{"n_experts": 16, "experts_per_token": 2, "d_shared_expert": 256, "activation": "swiglu", "router_score": "sigmoid", "routed_scale": 1.0, "balance_loss": 0.000141, "tie_embeddings": true, "lr": 0.000785, "batch_tokens": 131072}
Below are experts of layer 5 (counted from 0) of a mixture-of-experts language model. Rows are named router (the router's row for the expert), gate (a neuron's input weights, with its number), up (a neuron's input weights, with its number) and show model dimensions 640-767. Each number is 128 + 24 x the weight over its row's rms, rounded and kept within 0 to 255. Numbers have three digits each.
Before each expert's rows: "comes after" lists some tokens at least twice as common just before its tokens as in all text. This comes from a sample of Wikipedia text that the model never trained on. Tokens count by the router's weight.

# expert 6
comes after: "\n", " |", ")", ".", " =", "=="
router:122126116132147125171128125144133123145113113076149122138125083131118135121072144154137141110131097148093150164112154157124101162151103131148133138132115091125133150148124147118089124155095089105127135113111155095121172150078149150099137118156157118155088137112116138105097092159134125150134150168128143084129125140154148109087160104125118077134136158156146141132173123122101108098120
gate0:103127143140134139106130136117116107137149120137124151132158135120067138171076111113123168119129118151115181094083135110165163118130138102133112145115120133116110103145167128170145110085166128108114154144124165109081111113128145136113155114137139109113097173151125159155130123129089123109106123136101091124131143143122151115147118161100162141132089165115163160135135138115101085129139
up0:156141133117116132133121129114108173124092142137126098115134120134089101101135122151129156143085140126162134138110183124099098138151151152145153093104100059098119134130130147111133164119103159156145162104117083108143142074142123101105122123095075119112134100151066100202113162117137165124121121128115118158108114092112138136097124115122156137116146115155143108126154111118116135151116
gate1:147143123096127108101118121122118157119123103110144123143122148138149131095124126146153105136118124133104132119094122132076105129135136126122125124132097100147088164111127139130127127119130123142137095118150131124160115158143096119134114101091139155132136140154138102154111068126132102114120160131113141136106145104134141140161065144101140153155124101109110109177105120118147143102141
up1:106121140166165112136104135154125138159126173121101146100146180117124137166107159167122103127131108145102123153129112116126141112177159169124173146136113120138150115132116113154118111135162147145148139149092109127094117134129093151117140146124129150174132156126130112129097146155104137113117111108129185142157140121160107150114108187064084117155117144106134185125125156164102161118121
gate2:092131108106171142146145102150145111141129155146110080104081127071116124109129129162141137145170139124142137126127139147108127095119139121105117122174137115115155146129165140139125092083163100133125164097134111126097162094137106116152127118084123126124146142145116113090136160151128148120145110123089132097138159142126098163115123122159123160128140111104141164147152097120098115186106
up2:120117148117133158087161136104141127162107122133130124091118124126127103106123154129132150151142128163113128147142150121153104090129138078123141139110134144106111160171127159147125105106148133099121106124122118122125169118158134150126127148074163129101104120125140107073125118113120130125115127153139163114105085162128128166136117180139096149142107117106117131128148155106103109134179
gate3:152125114111126122175085080154135119127134165183174092112106097192172138123168131107126155143106169124158141125123091115107146140120114125095159108126119145123158123142119122122112082138112097117112111164166144143169141114111171132136112144124085141090121094117149122095141160143131145117134170076103106104121145133114166159090127103093161155090116071148105122112160084149089124121103
up3:096126142090082141150139129149113103107130155123144151086120111117168150123146111117146143126145139119166113103127125166115164145139130107160115119139162138122194118160143154071150163127079101105118151130140087114143110167107174119141126190154123103127049102178154130109120107150120153137139153134144100128152104176120108116104146123107202097088103121161141123125162115125126138167141
gate4:146136128133141130123126156134136142158162133100113096114123132143138105072131170168101108156152122162173127119138145116114102153162107116135149147118148132107083115109141134116114116105123145182135140098130111138119134116171164081147148152176188127149123092127123158123148130128103107111160123108137118106095118170090099152138090119127094125144122159090177105094119097080131099135102
up4:163133103097117117133115124096137125104115108165138143136110123161105071154149120142157110116136113134125123105129113092123125134076159124149111130106163134127150135136198160107151123146138114104165102152157086134107173158159158118143075125161139096074160116124105152121168127114130138155121162138139131121110128093124129130159123107116160141137143171140126087157136118188139166113163
gate5:081104155152144147118132139147115133130134127151095082091096133129135137127129112128105119098138119119111161113111130168146103135134165107098079122145089156110092156137135163112085087129135138119159102168163108160115158131107132135140116122142163116130138163120152150143113140092169131128175096151113157127104147146126171143133139104129148123176105109122146127126178144150083095117113
up5:143129112155103136120117139115123136181096151134109165115161084143149078153169137090144156175094104131132114107082100112096099163144156082099101107134128140106122075159127126145114153139158131189076140089114093135131156167128172157119136124173097128110118097148125134153109113136183136165109100134129105145088160136140144143094122130150090120134117150123130104138110099143123075148107
gate6:148141115112093118160084108151120081122136126149122144129113124131095082114107146145113113118133143149104107108128135130126153165109158157128136127131134089170110142173086091130130156126113165112113089113126137129147114147144150107149182111124119151108137118092125174149152166098126125150113087149119137138112139105113137155119143122107174157147193150134130090163163148111152117136133
up6:124136153138133198155116126116133117085154133088113155108140121177155161141123136122137096156116127143058088140149143111133144092120131126100148066121123158164144086152128120105087077154088133133080106136141133137117130109112144123149170127149073170089107101132100101130110065109100093093134123118099112110120116123103134140136172137149102127163140119124158123141087118137155124093132
gate7:100095114103164112123152115108196122136168133131126114155133122135138126104108136116133116109167130152158104106125156107153152127140168156112117087101125158135120141120115140124146154150142126130159115105063096133137131154155134105181142143152125078131138141137138087146176137107121107144120153122165143113126103134138116102155116120123163119136115100095131118109156108124144134146108
up7:084145111112147148124104147148153146096131107124149114129089108113169092150097144110123116115154068132121140117127067095129073087134115127137161132132104200120140120143138131154147119093130144138147102171124144165130156153120108155139094161191114159122145118132102107110116134166129132117169119145109137094171123139149124153102140108151162102113123117123136188157127134180168119139148
gate8:123080136097081169160092117132103157116151094124134119141138120107130156133142132122134123149135134111144159158144173125131160130146140138143117121110134130146102112130097127117120093137122134133122124121072172125143140102136126099143081117127138071143108106133097105145152096124153097095139159170095118135138122116069152128110110095093142147128130157133129120130146120113155138092140
up8:104152081104153158126119108123170161103094141125166101180123118144166182132143115134132158137125101138148090126104102143147138131121111149093110176119125145152163104135147156143115110126122138123114113126159113120139142157135117116151143133115138133107131150144149119130137149118094077129149132123180085150090138130108082162130166091099133098161140158134156146141100164091074092128128
gate9:102090057117148101146099126154131172124164145163108165138153129150134130127134123126143170162129147141139138089132125027115137135109093150127153110140141110116106088122152139113125108121086110109110132145153108142152169084097157159130142132195123113164162068141148093118133142095118172137127155080111173143151123167145104116086167099082138138104112143097140157117078137129121159146171
up9:129123100124099127141107172123108100132101116090112181134130084142119172149154091112116128180150148144119148113117112128124131118075117141128112091135161119091065119129121147146134130131132135149112079138101124098122159154102142160066111126143171125188153112135147108126109112079140143095144174121139109132121127159133102135107113135106127114114104124134096165143088126132114110104154
gate10:107127160134133108114120087098108127084173151099119119152159071154135109144168104121185122141146123145122123172156134149144157099151158120112085095122083160099114115140140128097148134073121123143155061152120098167150106137111127096106123162140106131107158132123138162146122136141128124125087137129109105086142089136102134147145146131112134104173134139118082131137145122097149156129153
up10:110138153148168114098120109108179125148132128154073131152159125112106123112127119150114129152082136093169133178110123121162092129127128130119169148118150123139155152145102165194143132139112165113114088139121170109132065131123177132131125118113129176094097096095135114095150126151143136134114085136136129135141147121148124108141127132100099142120148122095103124093126117113099154101074
gate11:160142123155146126135100097157115155060113156137135146103119122071137151136156125117121079148102159108142151095132074105123132113094150104106110151122064111096132137135120106138105109110169115130138155141180092122122140137137120162112125154159142079119123127141081178144107138103154144119142153149137130146105106154116135142138123128138141140125111152132125080109206108165167110109161
up11:153140113167180115126121103118114138120157157132140104144123159123170152132118114144102141128119115129126153177136129143099125173159099087142099173116133142184130075158115114112093083179141108130098167127112115100101159153154101124102139090099087096116134091155173107114115119144133160114135155136069077139139136139126122137109134146143121137133119144085106123115097116134132145091100
gate12:151126093160114099112143129138139141111095138144132127093127142143143122099165148144089128174167150130129119096137137126113119110128133158119135125129110151081101140151103136105137151170124143132124185118165130166136112114119133126160093132151121104133112125113109152114061141131105145137138119128128142133112148109107085132113156168115119145171148137079159131096114181137128126115191
up12:164130130104149131087131096125134141121130116100151158121095115107177100122155084112143116098122172131113094098142091194138138137155112138153149123118118139107110079091094127127115140143142160132111147102130114162096139117146139112151119126087133118086131134130121123114125156111108104080133083122134112138121117115087180152148112144108097159116134143179120129118138146155136089119101
gate13:131126124104141154101156141126121140145144149117113117141149155121086145160078130106101132081128100144132106143099144135123099142155139114122129130122168137105138136089094100196134121116153127148103126097122156090126112116129145142112110137147124100150182138141128145143131092100131131102139128133130128128135116106148163131113149149177145081142088162115135101165154149116100138195134
up13:159071120108144130163145148093102115131120115139111136136119140143127082135146124092180161150140110093153136111151099130149081124172111164132155150120082174115130153097115091164129139131101140110103143147084156092153131115135151118135178081095132138124116143155181107153093143157174157175109164121172105154100147127152140145125118128120125145150119100119133109119122110109126155138135
gate14:133116116143127173117103071143164123116134154166101094147141132120156127121117123121119119112137139178130147145133122099162126138112150134157139117159146156140179115154111138119081092107077118135174140110129148140123133098120150133125113140129110131103129105095135123096112187152122128105167086115146163140114133119095074142136091134134172161154119151089110107169158083087137140141101
up14:097141133131120097098128085099141099149128148135123126104160140171141120136109144121127085117096142112148128162130123124130149115128101156101127119125097127109154135122162135098124136138102123127122103172175124140156120153136176125118143160134110175142111093130144093127142114141151130120117147089132115179119109166118122120187131090167167124121144097158119110080126098096176134133133
gate15:177131169091188141174103139132109108098131118120138134115125092132103126094160100083140133139115112131129128117084174097141087112181114054100107098090133147154105113109093112082083121168116147167112146092084104120148140110158090102127108118104142125152164079100100102085120118151145154154165161112106133126154112149125108111135134128132176107116154126152147124163124131104094141121145
up15:106121107124098108122128141105084145145093112129096153162132142118133132148109136159105136137118120117104174124103066082092137138154119111116172169148138092111117081160063162128097146113109139138147135086095160137113123165117101147130142128183160158096141112108131133126110135123100120096095126126149116122105130156144149156156130084153124141078170136109165145113130108124125093143109
gate16:121132113144105133127113158140124115153156142118076108116136091119147171128139135159079116109139099134149095100154145116153134142111118200140105130125070112110132156116120086176098146069172143124149157108115142150101102112140153120102133094124130132114087153136112140112086135160105116144107129133104146139100129122147153123119125150105123096140124143078135155155137112128140114159160
up16:109124129091105168152083120101115097163148115157144085131108132173110089144105120077145071126128133085124122132105153109108122119115133142096138163139150120147171144109136172124133113140092094082117117109133098075120112130136153088111133109071077132145110076122090144165110136135070113122133111095124179135186146092157167156160102095141130133124119072164128131136079163094146048150156
gate17:122101133118126144110096154166125139103130151151135106124120136080129091133148123145128081112104131110140140189115170157120135145133097095134097089125117207149164102109107109104093157131144146105137048089120162134122145096105103132133112125194105110118140116150113122138124140106086097154140148134130122108153119170143098168083093133119138139095127123136126122124128107175115188155134
up17:133123185149162106133135156120117091136149106092177141160133119130133134099153118102122159063110119136145132122131120135133121125120108107124080135138118119121114115105104138184139126134108127130111127114141097116141109125131155159131156112091146125137135087088119090102199127126097134141096128140140090111105171111160158083192148140143059100123156148114087155169103141131119123141143
gate18:143116115117156146117150117116095133139142134085142132125122140143128117121093143140076092152157145108162162127110129105153111129121149145105157169132147137124105114092174121138092155144153098095130125141189116122110124153184128113127077124104093143134151129133058123093180092162161147082136099124146176120115106114141129146134108133156146153112104133126092120124151162159105074101118
up18:156119193159101115117126112167110155096119118130124098169118103103158146142140122164155099134091120114126089149137067096130116139176150108157143090150078137158128116130097129126116128145080146129100147129079100095127118111124135133156174103118123123159148087124169096150146130132101138116115121143118097134097115143116137103165102109135128127131180146111125113150101112087126145111147
gate19:113100102124101108110119118153134157125140137110155110136106141117105142159106139158147129148149184118110120115113108104127148092175107084163121124138163157217153107139126135091141137113141119163118112157077141121134125120148129113088179152135101106141145156128152160116136145129105099109133120133114092119118133100151127128133109100109121106124156107123136110124117132120128119139183
up19:095107123088149107133122140136138112119141121125144120114143159102158111162061101088094113134126151146087120117098156112155113146108095143103143124163091137122163134099113085124119168076082119163162086142085136179136152169090138132105115126133112125128118146104152125107091127184124097134121117102128136116097104126132174122163119099146143130108146114163128111156122108090094105115119
gate20:142135157116076087113117132093135149152138129119126132131105117102101113152130123116110091094175144112139129090105134077143123112121117118156122135137106107131122140148118118147123110161130149120109123094131131140087146150119134110120108130194122132124174178120138163137081113151085168127139114117100131136206151112101117119143108157142148150108128172087080157136098123145134141130135
up20:106158130149135139125173108091177142156129164140132066110118146179110152130119097130110129178104150102124101086134119080151144125112139136154110145144152093171134137151104129112121131138137124099065113116133110111123147142130168157136152148109118171102086104066110139133113167109127117147108080122134130139123131127112113147100147123086132094149102137108121091123176128113099139134119
gate21:124106050099152123137100107113143121132142125110092143107097159122128120100107095100137122108129089130165160132203132126139153089166078141151123095162170126155118136118158113140104099138108122151079119120130163102136120136149137133112106142166119138122148133132162143145098135120108157148159099148102121145169127145149129130149150128106114133149134160143135172092168095110130111153144
up21:105153128139134137136148174089115102136139137134105152129098158119111148139128139090159135154115135106118161166143130067089131142129098120137127105138147124075062120123102108128128150149110145141087138123141169147147103127133110136167107149107098137146069101179148154121133150162113191157126133135114083141156143102158149121120135109123165119100108110142138107110132103108164145138122
gate22:126156118117111145174078108155135112138133143174125155120120164117139174096188143103101140143070134137143112091096133162153125134160132125133078144149128114140106148143146113134110104158132127138125166133142106121114157124115107117106169116150131155118146149120130132119126126155105103122150108134044115176105132135123170092146158125149151093103153105124115085111154110176097081110154
up22:155082122168120154143097131136147133126067116136073135122124118133093129120167151127107144128074112167131179101100098162144133117173140158125133101138106149106140130147114148082138183176097118152121079169152110123168149103093143114113066115132133140130156147111093118123173131106149104130129122112076155151082108122136088154118105093128154098146154122125179075125110148171129115148090
gate23:139143103158141125125095147162172129163155129134127123165160155106134122160113155118136118135082136155169099115173156097115198150092139116124118137149145103116167131134127080145107127108112144136145111157139126147117117119117158079129113126155083125090107126163149103119118151116116116125109136102119115144122136150153147155120120144110156144107100102103102162132134120187134133116087
up23:132152083114097146124135121123131129184126074122131057158132183147146103194139159194149130110064111167093097143091166136154152145090117100113103135138107144151127103122083126167160117132152156088132089094173150101172128109169111162100093102175110078103133160137105077164127128102138106122075095154163134125128143130103153133118118125142081132145158115152137098098150095119090133138127
gate24:107176144148121141187118188125102161150142168158121154138141183143169117108165163075111154088125125139112124164115094151154108113143146147149146110118119120159139152138113094168133143097163171113124112128097111149125124124113163183108113129126087180157120152159177144127143152140143158140091100153117079116164132113124132102143095133094079096080111139108137119102148103136123155121123
up24:111141150161109132140133101152125112089090096113085112120087133077127130140124164148094115114142126187111127140148107156167132145161094125178143146123083128127097167109098144132108127131151145090129101097143110164115135144121126100117129131120133142122138207125147118169160169110124147087118121108120111114121112098098104127108148170120127129120148158140118131111176149119131134163114
gate25:128158126147126148141112125128122159116089123112112162100126143103092103121132131146116132153137168156138092108099154143135101126188147134157067158088086116166144142168131167157120117151148119123137194075116141151101153131122101099132148125127131152135131153113114131146103146168136129139120109159112182130159140116102142123159139150110118107109116105143130141132144123167136137164133
up25:123124187095131139116140155118180080162195107114169121106126128116127114119130071120119106165149132135132137108128053129143149172146109106138130148149142182133160092081114113104156185122095118162125116151123140120132144109120108117141129109127137104126088111105125115124142139091122150146101182150134112157124144161117139106160136078110132092128140159114125124139141157146110116134157
gate26:080139131106144115146124140096075111129132146178101106120114129093076111084105132131103112135124160068124158093118163090135137168149146106124099147116119086166135184152129090125117187101117152129130119119055163103150160123155125142080133113121145123096127189136090169183123142108134121116116102122110146152124172117134147159149114123150133110148154118120129139131121181142103078148123
up26:153130120133180171155107128195144139128162123169130116116119109170125135082157122135131098142102131157167094168097136151096099110121172122135149106153141127123156104144148100100148098127141162130116151110132149122107124108141130077124104115100144145144170074130128109174100078138148129108136146128119162109152154112132145122169138099128100119140166164138105158125128124165112152100150
gate27:142142081113158103157127113161120117137170140132169138094137117117068137108113141138167145120126104145121124107093146130142177138137120114129147154123120135172136141128131129163154163144097139132111116121160162105149080144118138117145117122119099135131125121123132089139107114122156147117145109146170101171159136080125122136145121125114080117143127163159132083139133142115129088123121
up27:127110114101179155129115118170118123105162161105161099085115112129175094104110131117172142112143112145130138104094098111111127091120146144131161096135137118163114108125146115100161103109094152133122147111157105149141145144134104129144083111139076157093110123087132129161143116116125121141126087139113160089151124129151161111136133118133133106123128176163126120110108128123162132092152
gate28:103091114161174119131136142164086113123119098107153109111140156105168105089081121112114120128154116137136143138177088107137162143139082110137114119138102145119132113120106124126128089122112119070124109096086107148094149109108118124132085111154141181101147157134112150100116115170096165141124129152123082137124052168107162096097125125108162122115118124101129137129127083162151176137124
up28:102148050092122110086126168120134172098108122142134099144110127156107121171126130064137120128083146119139159126176113103135139116144143148173079112132113116139144109119139129154101093117137130147089091093134131126095111177144131130135111116161132137139131107162113111114133145121163165132137130120144141187118132100183112123127138136137127197059148127130138137146131146133095101135117
gate29:131120144129130152147098129151132097165102090127155161157118115131091138144165109159138121132126142143128143130121165107115136128134111113092145128145107077131127146151102160127104137132128127155107113122119108102149091140125141117154133121124125098121113115164130115113127139077076130123172170101095167140157097133184161110097091112151133132100131147124133101113133139134125191165152
up29:145172144126127135084136129110137158124142133112125106088117139098109110081167117148130119186116140203107134166152135183095126130149091171122171129110119126072104124143135113168125132090166137130114146176138151110146128139138112083128122110086144117147173134114155113145077117154169168114111125119149126134122131110076146136153130120125173109150128137109136151166122147121133154149126
gate30:108141083129116162121124154137140120134121123107122157141134146164166124143142075119124090127127105143108119134130136117116159126138149136086151143148163123140126114152105154102125127097154132122125155078130098101150126144080145096122139083130104138132143093111102145184134152094102110139113140121166155107152110085147155126106117112097125121138120154073136144139148129133128142143123
up30:098096098134133149108153157143117138140094090144105107084126129129148124144141123147127137139127119113175075118144147136136122118142114121143173163121117164118123138127137137142124129111190137128097163126146145131123085139139120173130157114179090148147149140127135128112064148158103159137171091113118126121104136110135117092105124139087121170145123089122107096159154123116132150161153
gate31:136174146128156099167134099102170126097103115147142094184142136113176119143168082158115135115135113138156125124110124134140145101123142113180140123122152104178087090151121161067120104123140109096086128145145123126127146122104100170113090129131138143181123119103161111166152108127109124163141131109098134107115132166148103146167126121139146175144106122085151107112134151122090118108115
up31:128130146136115114127131094150158127154095097102151100159110151155133144122122102155124161142140109132148113132118145155105124126118089108081145138123121118148117106115173113069102124071151126148137126145108100170095126096102182130105154122145110140117169090129094132139125124108122139112160148114124125097146125131128086139133131110122137129133122169131149098151146143138138129109124
gate32:174129143095158113094103093125115129097154123137130105152124110135123127128135116128113100114100120148103173161122133171110154171100144150103071098131156102124118122132132135101127180070103139138151089094118126126174141126124121098110111110126159103129118116129111130133155147138194098082116139110131080118130106140102157105126105144110172090178156124121114115133150161100154105106140
up32:101135110143114133133125169112166139165080115143110138120147134131146124162147139165189146153117130117137115160095152143151136152153099127144136168145134145162165136142120150145131106178134176137108157178156130159135106128139138195164152115147093170107088093141124090136132094091078139143130125095090098144120127088152133138141098098137123140115133110104098103109112157125125148105097
gate33:154120128134114131169128096115117108129163068130162115138111176129112109152123131155125133113136101166140138149121103103111113092150129127148075164141126126137143093130134109142179166109127134128135102149109106144135141147110129144100142133139135113152145162130127146094043090146145159116161161153128136114153099110179145179115129137087154136149122140099132149124159160105117136136134
up33:115129159114120119156132149106143128100103132145122119102148104081140159189113132124148143128151139092110118090110154137136136116176139160116138124088163124164130177123145133152116135143121165077109141143125097108155105139127126163091115158107117114135161137154121128145099160133069125154107187132104139107063140161149135126146096156140126113149164131134120170148126097120114150108153
gate34:094114131185135086153118122154106088105115115092142127080133150129128092105108141150117088144172130174132146135090093088147129113146093108140134143141117148120128173124134146136138128097114139168137141107133094148128157132117136164160049142175150080133129125126118134119107123082118126130117131080122147123112133161132113145141120115095171135173175148150148102129136124113162126153147
up34:097082114091100157132133148106134099139133080117120120154125075098151167122122141131129124128110123119135153098114138095092120158122077165129122107130143146176146165113111128109117117119131138099109106157151135079154140139100114144138123149149139105143098140169101137115163139150157106111130185142124125092133125102160094124107126133140094128151128118138124128127127116057175127112122
gate35:125135151126109149106168090079123166121113146129155121148140129104073146120100147124120166133151110147120187165117108134137154123149083134166135165165110126130158129133120099139112152113108159115137115111119135147140121138152099150138135125130107093095107114135148129128136185138186112137157102103149098131119120121145069149130133096138184165096130122143152120127116164125138100112151
up35:095135106143082175131095172132076131135169123090132138085127127115180154162120104104161110115114125109141089090161147090155136142106182141127108130098134155120155120135129154161133128178154132144127102144121118104101126130101155099085120133128119138128131115124117131094127107123080104148106145156120129114128147128155167120156106156075089185131126149121102087131114182146138168114119
gate36:146150137119139132110155083161120125135113136179127119107109133086147131111124096098069094122127112122146116116112100174144108083086089142114123145144155111139120101156141151106143118109133154067110115116124135122148130142167163130108147134150103125111159183149105156062164149118167143137146126125118122115105159142125152174076119114144130129143104085181095118126126157092122079165141
up36:124150124104144110094166163107153145137159111141127138117109144103146117105100095157139094102139155118107141113153130176130143153123130134135145105137131128116092109112095161138107097120130101140188135098185120144142101113106126156155122180076171115158140130161123154152112091107149083102157123155156162130097105087135157098182087153133130157129170155110099122091109127130156157105111
gate37:107122129123109123127102150096105138133121113126125129137118123134150096130096129103171129124130145136112159109130113113127151119139132075110152080127124144142111147120106156120109158137099114153077056121125112076112105112116120144132127123118090133083118098140157130141116136148128124131102128126162109101136149128119157173150079138126144144122113105107155084108122153103109119158115
up37:166146132095155137112113119158162130126111127143159129107110155117122124107144120129105084137156113168149148114123105114146118150104160140115112136094152143092150075135169136159122107097129177158163135151151128115143149138123170140152148122147147115140141122136077135111112132118167137122122132140118115142144118131148132168103143109122142144150091136145121118163132075120166096138126
gate38:139154094185116154133144132116132138117085162119105148145114124125136126166174139107096137110137108091124117102140138132148145082142127106171103147126134137108154101184158126126130127142154138162111205134100133105100169108119157136125150130145135167164090147165149105117099154150062143143152117145131107160123131169140113154103148154105126119116118131137107108147098141136123101158144
up38:128120151147093145151133110136128090119126128122173132143141116135151150162148148158129109111117138115137085152165108120128171147127127139139123101141145078118176105139123124117106097125117149145157166105098063126127093147098116134132115127136114140116147151147145135125125159085137122114113150177147154104144167104159168101157172122126127157124116118105136104147132141174133135134155
gate39:121160139127118148157109134125133142123151111105128149146147154078116125109140142134135122164123100122125137130079141147086177149129154150114152129115134090106135131092159142161105161155164147141129120147132200152067111137153145103119115097129158175118105162140136126127151139157108143138060142108111120131136133140138138130131103121092119130171129147152118158085163103111162121118157
up39:097113152124127135150131162152136174130117108115142136124116117110150141130148097084149152111111122091147112109129119134103116134110119131125129116133108132130141128135101133159145178150115124126140090136127176144151070105085147107117149128092132109166095115143119122117108120091136153113146111151158149130128127126131155167122106129149090120143126142115124145086153173154125157138133
gate40:143122138083146130142137131105132135083100083151141115134138152090106096180091178190158163126137126145128149137133145192107111142121080111075105129154114089109117117130146126133119122138132101150096105146106112094170148144146109163143103171138117165129113120131138116125151120182169124146142072135117080114129100115137128165155163154139162069117127118137111119129149142165144135149162
up40:125146119179174168114127125079152135124145118106108109103144134122121068112133107126163106127118114119144140104145102174129141159131103150136106143138141133165123097124108136109150136149121122128127155197140098145155152141154136116139162153100128123122089123123116115144146146112139142106154112065104116128120144131089115143110118107133127122120151101112150099118126138104125129102187
gate41:113096115124076118141136128112163111106099126100169139152125089102155102097130106159137107133129131110151096123120185132130119146111125132119139132121151168132119139142127180151133103134168123110150127119144119119110128126144131073128149098138145119121084224121149150129092116185102154126129135140138128109100141119124091133109084089099134138155132094104138130129166064136086100034125
up41:132109100125121131113159108145080098153119107158153104102131177121069107144134153113118149143124143170128158106088116179152124136138117107104136145118116155128156141123137116120150141129140120151129159123068189084133138135146120119150182132088086145091112143104091090136146138159147140121156107147146146143110124135116147151090084137086124149134137138160157112143110144114152099108151
gate42:110124164142097125163140165139071115171133132153122137139111144100090122137029139152115118115120160163110140133187150101111119091124153098134131149144155110131146135164152088151115093122134072100143117139118171124115158124109132119100147161103093135149137130157133155139123140127136139140154141153074093063126125118133109120166081173158165111140089143124116125132138122118123106145105
up42:131099128147130133141159125152127164110070137101148167161138094142114157135125120139156112152133105155114151148112148121099139138134138104151116154154131135136147127134168122182141130120144106127076115110093160123126118110108151145110158146137130111140127163152140151106082132114104138106113178096122134110130137142113133111185135145116118139145144124136147161106112109147170151127130
gate43:137140091105109104154135093155105127124151107104120077149147144118147159131108157152113114130101131158137133117110130129133103138062124128084164140114142099139154174151151069128099133124152121095182163119182086136160126165145133115126120135127095132113096136133156150107116101094143097101156162101156105130107147107101126134094132147098123122182108120151128137147115146108094109140171
up43:096147133130191119117112126105143127126112149126095123134175154125176176158148154107127114163143077123126119154121157144115087110107109158111111138161120109134054185118104115119115165151144150151134151125131157089130126120107157141135151121099112140122117121137120153101152083123183152087138128126165142147099119135092105154131131117100112145092125119110132130156083109101142140138149
gate44:124122176108142143164145130137149113109114127110142140120119124124110115140118130159138174136151095132154104176144144145118156118112163159144119150121127131114122168158103123114133148126117112147094154092151121133139116120118171151149101130132139105110132085126147140115107117136108135143127116126120103107140121133139167137100094143120126104152156152120152163087132093149133139151134
up44:094123132107086174157110108093119132147164089139129068065132173158127132098117108182120174107150135134110106148084118171134079118132161166154139083118155099129129132092103108131152132082170107121111160111132162097126158125153142156121104152059107100128146174156144160147150079142159143095145136107111104137161098123113168147107120103119166067172090117109160199123141114143118119169147
gate45:134145136108152152088117122138146131143105126124079132129121113108112125149150131122133150171080145125129145111101129097165118150107157125089114096103093137162122097127129107101116132101148132129112158164116106172144136153157142129130152137142119102094115103114088176156146108129099126105158121090100129153127136139134170066110107163171110103096144143154136195107155154106140114136112
up45:148069164135187126127171085124164123103124119091102117159123120110104149168163093128136114144134123139140164133153131134121146105106161144083136100118097126128117140116127109136135123117118110132091141144092114178117148101157141092106154143148157171141156118138110165142106118130107104154152103109125121154143112157125124163097134148151113113127132108144109208157141144108107120114126
gate46:078140113138113132139116159102074142139156098106143134104128140139145095115140144125158082120127160087126094126134119120093170116109135075108124149139103154125140084108135121127131107146085110092132103080156117161110173118159138093109116090145101083139145144119122156134178087098134123059172185121106119103120165158112113164152132117145101142155134134117115156116122110135130120116191
up46:154115143136108109157077129092150125137127113142147182109082123123139103114116115130165134125151163142098161130131111142079123126128131115140136114131152111105115105143106137156100147108119138112107128124104138168144137142085097161119103117129158151130152095121114144110127109129115114155163144106154126123102116170129088110084081098122112124151141130161152136146092103095170144067162
gate47:066128132126123154162095089098148108128122151152108124154142105133118147117167132145142097129157133104121130177114150122118129135104141145106127104123127160114136105154080106146089146087131125114105160111108112186123136091119085125109098163127129117130111135184130141110131128133076101118135126131111166110128104137130107123135131175109125181112107158135113133138126097092140163132142
up47:109119159102084100156124149136155118143142111126135122144119144112100133134154104107115147135118138092110115102097088119097099148105125127109168154134146120146142105118154159142162136085134121134133077174100157068143118091113144143132142131122097138152107167149134118175097136124103126145141122110164125107122130146120107102161108115164084121107136101144162124116086090147138098133118
gate48:104152111105169145123125134135112180137156151085130138143155170152097131106104085119132157119131134112123146116159158164147117142130112139135156170126142167106133073088092079161143119096102151133124101117129128082109162119088142152138175148102127101114131153148123130134132137093134171099137159176121129118116129093146163113117152159098113145104101056137141119129132121160107139151115
up48:087113128101097093121152129102149093123132132126142133136085108120127121145111120119127137080115115121158104127154120148151190112149119122148092075121128137107132128130164131118155109157137129126096159056150141142165156132145135113100137116155165102110178181119148122097149122124181098193120146142187137155120145122124104114125139146138110094120163135131090121109149144129182133144116
gate49:115110136118148128152121143119084133098129116120148135133090131167181149114159140137092135102144133126115134155166129128154111141103183119131124118141132128134148131092146127160097161127154112121120133094099131152146138121105171130151126097151155151136098125089116126093142110107110134158131131123091078128124115142116173132151112119160119146105107138113147169101153140104148114120147
up49:143117100102116115107145113144112122133144126132125100139134136137125164134140153132092135114160122145115135115159077193178142110121151119194107097106124120096108117117109149097149095141201132188125114093113114121087090144114117127121087154155135084084128155138122112132146117097168120158144100123084138085124127151145126130118111110148113086115125128128142104170122118148126149156152
gate50:140103100142106133165098140148126121119145116162123124112130133106132121184136116194122155163102081136126165120137116120115152105098084099151122128128100100146128139168093140153125076104174132105102135119130146146140124146123142141131083130161130109160121129106129102097180133126154128118096117136114143150104168157152109131134153103108071159141120133124111111082143100135140148114126
up50:130115124124108119090108104052139167139121126119136124123160133110078135124127135095135139130086141125110174163137129094133141146083135131174150159121085137139107116153132125107140172172075110124160150121152110147156116100123078109142140113116144162096102103158075070139113133117122100153135126144113088178122102127125134128093104100097125127148119131149104093143107130099138107116112
gate51:141102074132091143143109125111114121119102152141151143164122168144123139144097114140141103134095093126147143105121127120114110131168114113111167139143123127100099145133159127110135147116114141106147066163132184097101155110154159107160113088122086124102121116135103128118151142158154115143158093120111147130121138117091081162135090114133126148119137177114122148091113128135139122127106
up51:141116139090104127122071135147158161104128134112177166169118117135141137144133128117076135128141149120112123114137051130106135136115137086093173082140098141114146127127113144132110093133094121108110095136097129125109139085114155139157128113143113136112124123156167143131115139124082055114124166135108159152157149115153117155141113104111119130117147122142144154112102150138141145131140
gate52:074163133090158132105105166131123135117152094107145125134136133092076105129135135146136142114145137138157162165165116125121109091122166129139115097140146125135085115135148161109159187122094122116120121090177127133179095118105162137099146148051135120093132126150129123137143127145104138145130128094126114112125102088136144115144159130128158105155108136135146127149118156079138148152137
up52:118153133128133179174097143117138125149130131122141119164137123105076130119141136119159123138175147161145111102150116128142120080130092102137133099116132123159110136133090101105143085144163154119119145202144131123086111104108138177106115165127145130124106110117144126139124143145132127147132129116109130118106141130139096154129121106143105177100109107140140149121100142151129145113137
gate53:127154123117118116126116133185146162125121174107108140139122145106080143117125165088129117129093116113153147168121152152122146123109143174112108151133137154116133093121122136109122118152113107134162120086122131175118128068120158095139120136134113147121146165171124143147105122123110119128136137146131115119149104112125153129155108108134129069083089139103085110111135153131154161138150
up53:097111146167103142139103160098090144164128073111133125150116134185160144137144166162116107126119121121146150134138140111128140121124128123149115144159095094117091105114119098108103142100180111083128144075165116108114114146099131130119133107149139131160141142069154152104163084117120097109089082123134124153120073133150160126094097127089087104111125146120107083116160137102103144125197